config.yaml
n_experts: 16
balance_loss: 0.00238
scale_expert_input: true
beta1: 0.95
Below are experts of layer 5 (counted from 0) of a mixture-of-experts language model. Rows are named up (a neuron's input weights, with its number), down (a neuron's output weights, with its number) and show model dimensions 0-95. Each number is 500 + 40 x the weight over its row's rms, rounded and kept within 0 to 999. Numbers have three digits each.
Before each expert's rows: a language model's description of what the expert responds to; "comes after" lists some tokens at least twice as common just before its tokens as in all text. This comes from a sample of Wikipedia text that the model never trained on. Tokens count by the router's weight.

# expert 0
Determiners before nouns
comes after: " of", " in", " to", " for", " on", " at"
up7:456477493478547520492431445479486519448492573529542460568469525468514492587528532569522405535499463502440501502507479555472485476503545514489487526519486570456476536502435530526480521465512429527459519467489468540482496516525484533533482494506484518478432480527443505498494551525414394506
down7:464512490426527447473476526456503525573488450526444510601525532442507471528529489557562484490549417582529524497515498461459527487491514494537523467566535490521523488504545590516439500555464432440529444502463563498381510517578525479531490522487561507507444531486488545504485510472553549512
up8:418539495520477583506487504553547504500489504519491475500446498614544496550549444525465600484440499547431501515439475490489487465517515548505497480483443440516569491516519543468487475490444517529498480427498516425532514485542534455526517505496510468533496492539524456522571556423452500513
down8:487474564489462465486487407609451572551457407467514527451492498576549586474550503543505480510575507496503470510518505490570493492494531540492551526450555518530446536521455402482501514489454523495539477545430502540496561566553510485534497536511453514445551494498541511513492474502507493530
up9:449550538494419560516486524479514493578512534496467417481500545526476517553532443506468474483535574419503506522505514468553507541480570493470471501510534493435533496553449496541554468517545509511477549519528459523464516540554458445447500449521476488468491483544466483535519457465506539476
down9:495488475525495505491444549540467467499482527528441515485569572507488424559413490452484470488505480496517513440444563505430467485436519492489461515544554491462475442456435534523456512428525484489501450526464463458488529545429501450537511517575488443505464472578471509505491463564553490508
up10:448575517556506531488498555506518475533475515559494467551515492410533529527499525403493535474531421501444452539452517406508548543547550499549433504511528492541521553496499470464530440449462411505515477504443513473407445550508540486489510490542566472463425542468483604466509551537469504515
down10:517433560478528526484546551510474489473483466573487552457537488543535475480572536440489501462503561467502456516505556505533489526470470563533488464477531524542442496550492468468526488494451521487465544459448484530564499478505513435468480444483446516514485519534467496553454438527478472498
up11:506504502572519446443502484449466425558483503515490585520517494537525438516491455471493520565397462553532473454510538496545559471460499481534431467512603499469518552495542516539508472469496582504521469523504522528502541512524404495502567524564411515504550474509453457469460458527489461480
down11:523476491441545529540550509453458541580432508507586454535545455488465541584496480540479495510589441489461486484569473525478460379477470438526554552534491543605542448561471464498475530485465505512543515520483419403546546557488486481487491467462537520555536437513480546444489588445481597550
up12:516526518457517532525482596453504505496469488559452517443484526475531531568481506562491565449493504540494421526497464519538532551506491526574525459480497443527443543515484442465490486567414557505535495431514522476500434432543491506511538403478535434374475477580461446577455471501497529557
down12:497474525546485486457554485471449520505435572478537502526410568595474557556486456467513501512483557445487524509513509490481518430500551461504497421457510554555513440494403505557519513545483479481559462467529514530476476451461525527465508498428523466522569528512488531474417534491537490527
up13:459552495588528578495516433563470540521469490528461462498525533457530546411476422532447500552476480483517547425480497469457433560447562394479501526451506476535370562502530489485446520421495524473505553507528444458573524518524488499511455474447474570542520554533462585461487567519491484492
down13:506550542504472521568508520530519532490480479523497425503504481470457483492535436493553554545539505537486456496530510509519517515549454494418487427529418525542570516437557584533463567470501513497597471463533439565539453567596489494501541587457562443486495504473462484497526527416547446578
up14:545510582530478530519504474533496427566491413439576488524459464510480497450558598419553500525445506470473407488459462539620471527485528450560433561502507498518511475552546485532542476553522502462516499423453439544520477470499511492444542488464575482413565516485570500520463416490543531486
down14:515531407411464496546546580534560480506439514523469499525465478583513530511520447504515524496471498468489456473526549569511444498509517466524488555524468541514497437489461530451516485455441470565492490577516484583473489546515547495481492501481481482480502409528505511530523494515464498422
up15:499535453495503492455424492527498543441518587465514547511447482487527418496479438462437441532408539551471477475511465445543553589558511466504480544488449477594515552524534536551500451475546495506469429513455516513488511466553517546421484504397506539458468458542483456468513632491509469510
down15:497472516512586531556547544493497487526494526510441570414573476530517491509545480573515509409573481558543541465484550486440515497482510469501472425497537436478449532494514546470513534509524442498489546470440462440499500515440551455492525516587460515512519517509422478549481535491513495529
up16:450497460550507486481489410543568468524467463482539506461471470492513473514481555528475536501452517498501471471480485472431525570582535462459561485479476538530490453542521502535494466447566492529598444527547535527504467538435544577472512443498415504490472544548456530467423467483430570476
down16:474507522458533475515500511555470497529533497521559520491494537463506499487524420433566506491477446428473524510536478550438455516633554449568463492471493525527488480562462436455477494509510502532502440462485460503507534467417454500515533473556576515483484538490564565482511558457531504431

# expert 9
Colons and numerals
comes after: " |", ";", "|", ":", " Born", "N"
up7:499471471547558509535472525505541530540492490490451492509484501524502440480509420542507452502444549518456563479415532516506546539464528540480504535465495524425543554489470501528517502497507513544546600404590475554508582489502489546520452506542578485449518480428543463437480508503480452536
down7:464454534462491449539509544429507452598500465470525412464536536494589537538437449461529487474543546504515467538496519561473508470471507523446495483481497503493470480508478500522506453562520502527524482519475560496517424434461424494561563534483462544518477572459537516499498437520470436464
up8:437486580478509458504524475463505501520471577492594543457438524504434549559565542571491604547453485468573521457511499505487509544512533560504531566478529518451474506436467487460507555494461487429513472530509471529520521534460512507503510491447478564575548510563514481541426572499539510463
down8:476483457477528504481550479544444482526479478505445510505595512505521497503514499478511525456501500525515433532503454467503477477445526507533471468451516524458519458497582540506435460573524553432490527571499543603464447513517441485492545473509489491525568491530453470626518514460496565502
up9:522499441539467544501527516573486505492520569517475469518490497494525412546556576492509469534484495535487529554476491502558453481472592501433489500476512598439525475462435462484464537504474479475500493504486450473469495483486461538578426524513477435529456496478494565488403555581492510524
down9:458581529506581504476531452494493499549438475424482493511483515441464488527583488445466511472464526466511471449506479562566540563531465563520519435442517545505502503469425410471504520503491449467520521535493482466502503520499492494516480431497532563545458520500471489502499506494461537537
up10:408483447474538491553549433465521475450540540503475484519463481582493453490582459496480528486504495552524469481496504417512498499484491504466519483560557473535527530502489469522559476562547511538513537496485440514462521487445567514533458512503541578518459501513524524429429518504543470494
down10:434498494462423502547559430517482538449444503529511519495458491483567575514513518475569482519490553462445529525492461525498510511491428464567490434469507510443463483475440436538553521513548471433567479477477465484519472529497551488466521604511501429498441436513501433544491482429425502490
up11:515537465474461475515466480554476548451510456514545514506447572449544441505561436523459452505494460539539497449495435523523534539564430469515486515441479524432507487467469511504474600411441517539477492487520504433512558489435469451539524499465451454539471582443513481501497483500550607489
down11:475452520471510508582485499465433562448536528433497513559450511523564509463537428531491479514481425509477558522465504560473493528520528452467526439451500486467475569540474525537538442486501569440452582509480508430442451515535541487446543486522579500508476456507490523465533581487446469458
up12:472524465481543529485503500531480523508480553516367438420526517505474521538525526535504518505543467478573559520586513480473534478479502528446509423524524443582490486422525515507528459477422496537480569501508507523456518413515477528475476490472450460494505492558488555442423457466526513578
down12:410452471426494497479455535474520536536506514501529527499493509495486479568506448399502514485507473541450518497484488450482479549527471474527532445561452475546512500521441491516483486454512429507509401500542467447492579487493469442469424480513553548481536530492468500483508467472588510455
up13:474523495455513445435483555508476500546409473522486521457489543454497475476539457561547414534526519505486554434509508439470515454496514563478511450461480570466488441507487493543538515460422578503479438446520438412484571548450479489525528517465470543504532442483503522478448453511424539541
down13:470522496481407468460543510468515534492485383478456452460387466500524477529442474399472473442532534481496438537438520496510406488512443490512500493495536484479477504491561505515470529509509508406497447461503533503511541538506521497437513548474562451507475499507522471538588465544566480501
up14:531503446446494491584435545548516508457523488539479497547503543483567503479496522513498539500456507532562499518528549582494484514532522477513474437491473452482508523525528520460567438476554470484556441518583491514483541490553445440479578498395535524500523505451539521492496494460521491497
down14:503575511497522546443534488465478489556518450423476515498490493518498467484528525541529532456448444498465547470499575445404457484535504432550511430482522544521452491514527511500586433466502476477485501542458493558485483520536435481546518486535448471472525473503607490492520517574489482539
up15:448617470488543567445506508469574520573493459477462566478571458528507514449534506462526446410441487493485490525566451475429490464593526511537492479490468453509504523544424492512517490578561556423468518523461528468531452463472519521517553493463586511520518467464452461534445517520521592492
down15:520509523456457495457447491462510535459511593531572505491512444480472521420558493476461530532483489504556460502504507428605500536499523474515498542531479423472524515522544465491459577458526533492466494456483542533491502491487552484465505536513527431481454550538474485462452523461525544488
up16:551494460438526587504417512483528475529472475489492552513572504558516537542528466472512481479487559520489585538508466517528483465444522554517490467432486537434515425466492514543466504502535511491526496428471592468473447449541474525515562468541468443476508469431522564494489517550478489495
down16:486524522490467452535527421486526468539490522473451485459533545475574474523432526472498547445491401509569491477525569442574559535440498499532473539557536512551487524449490488517516483507461508498504552484571501557560430553509520512496467517418490455445502505492450484499492496470534545508

# expert 4
Line breaks, headings, quotes
comes after: "\n", ".", " |", "==", ")", " ="
up7:474530445492550511441518503498502558512482550563457477492602440516429479523520426506537435497483496517466505595483552472550509457523577528477480517593556519495556358459494463464532457574541503502512471531474524490443433471483462565518546523552514481460459446421522471495471477568529496452
down7:521491593468487497466490515528541477452466482480511429521452516529507570519491487483546504510508480547487531479483456509433454456409483506487518560570478517543510548479524447483432443561373506470518540477506527372530542456501440523550494506492398471488517544489544511555500545501474551525
up8:479566532497492506507537527488516548536505461509527424512541520541539467532579439535524492471535526476476576544555552501505550429523521487474481537444463550484438542462382464493460565526437503506448458499455528545548482559516514484499491509492561499495531604541462493469441450500477570469
down8:483461471491517522490398469514428506502561543558499482534521529589462384440510567484537517448427461439509529559489515498503510515513436520480546448565436512562519530438536492539508521491452506546497491544459484522538496499424507463453554447470521498488524530565503444528437469477531512463
up9:411508465481539536484495418492530462508518464537502521431473486549544495548547552492531480449476443489531519516518455523389439487488521542493558419494491584484551515465562461596480487481496526458562430504493473477519509525507521462513581509446495493458544483511501529517504527473510486552
down9:583538529481516486537475521495480482480522534575463516513604446570445573507540456516496506510495511502507424482502561500505468511599467449537520517540508474586500502525469480472509453527563469540514436466501467468539494519543480525524486484481492464476449551472511469525472477406520506444
up10:486541528539531588492557480483484499472517410527477519554445481510478470506539495477457491543545484518502553496558482555526515512464500520462466512465511507537442439526532496498514528547516489501534497517503475466503485533415481590500535499539508454514531474438503455533461380507571493447
down10:580460503476533507516514489466426567559548504484517568485550595500536563508511426474547544537469505534525542362473517469451499494504473456526480511473592547519493585493409549543462560477454487494534483489471489501511432483501528471518517492440517501500487508457521510470501589462460468478
up11:569504470534514507512482550392483508531463484471520432467531453516490536516487540519482497420482474542528526457513558555428498584488437482527471480548542545502540484483500508484434538540511520465519545535558487482490417407475502557534476399516506441471405437574494478488491408557508511547
down11:534470519501474496561523482494518491472509527546514470514523559450408454454465468502502545497437516554499504492507487511440522494475473595486484542515511485423460479509509478462489538469557515531463546506426525495465436522404562505376498467462481538535445575567458439535533495458514472531
up12:553491492531550460513513458463549544484489472450481501494546385453527477532462523442603515590501574567534542547485500499469505451506516469511525454451463474462437504489518518474493549554492496458534478470471453496469526509477501554573422558521493526479505483539486541536480515563471526495
down12:479494399414533474540538533526535453472469464483483516467490500465517526584538543490516513491491538494533531503466527475439634430468505575566533517517510556466484466451480508553528616447524442486449564531427531503483441537469499551452528484505521489521517540490455554523443466524495524459
up13:498535418605515493493430503494461525491517501486494583485486559576564409509454506575532495506421439540534425494498555516460491467424463560459542441503474521503443508479414440440443431586510472483514480534463455506540518629446535523441506587477472479521508419486524541438493456536474486525
down13:438531435429522500449452532492463482519503493535542536475488488531453379464547491445557576469500502488483582514543470496489480577476489501518473438531470532455498483430538470539466505448372569514503499471492509496479523527453501467532473505486592522500468481514509435546521453426532526473
up14:572492507441450496446485506468542465432419561476516512482544466543519464549562500515422509500477484553440527453486442517515545458536545512521511477546496524522506487504494530493467441496560496415496469548476529533464513459453553540520540456544602506490493424461366508468508508470542449483
down14:478511530486550511445465507516512510410530512533505518484517522441446488556455473496505398514388509458513490494490488543507565443384437472496593540508595515415539506548527471574474503599478508559511502468462561504508478475440558491412516529480447504545556504511439449513469492534459518523
up15:516471521519514538483469533493396582531449453484516490585434550483388524469467513488457397443533476486501513543492465532530522482513407528467479483462560539486487482551472587486447434493585494532485569513493514500564525495552539503519465451445460573461496455428496526533489543505498551520
down15:410559483436532442461554491514482445488520560473531503530464479508467485461471445547480576565542446495520476430572494584504488511526442473496539457411514471510475489583547454435473557464546516608472534554532498496514474596473447459514507587452498559503480554461471548444500533479489548494
up16:572456472485554437470468482464463518481532409470466516445459503513543487514467509516511520430515448580464512512501574448543463498440540470436496463450512493478462466466547496527492539549459534509512488450522467486470500503563532477430485474493496454541542466454520587502493474416507445413
down16:481487497515448504576441558482528594584455483527485491438516398558456531527570533529564549570550485533483560513585460538467506477543389534483549547538475562428521555541558544575455467455508487480531475444469458512468461464509521528506482488564521569486507512486410510458521444507501446439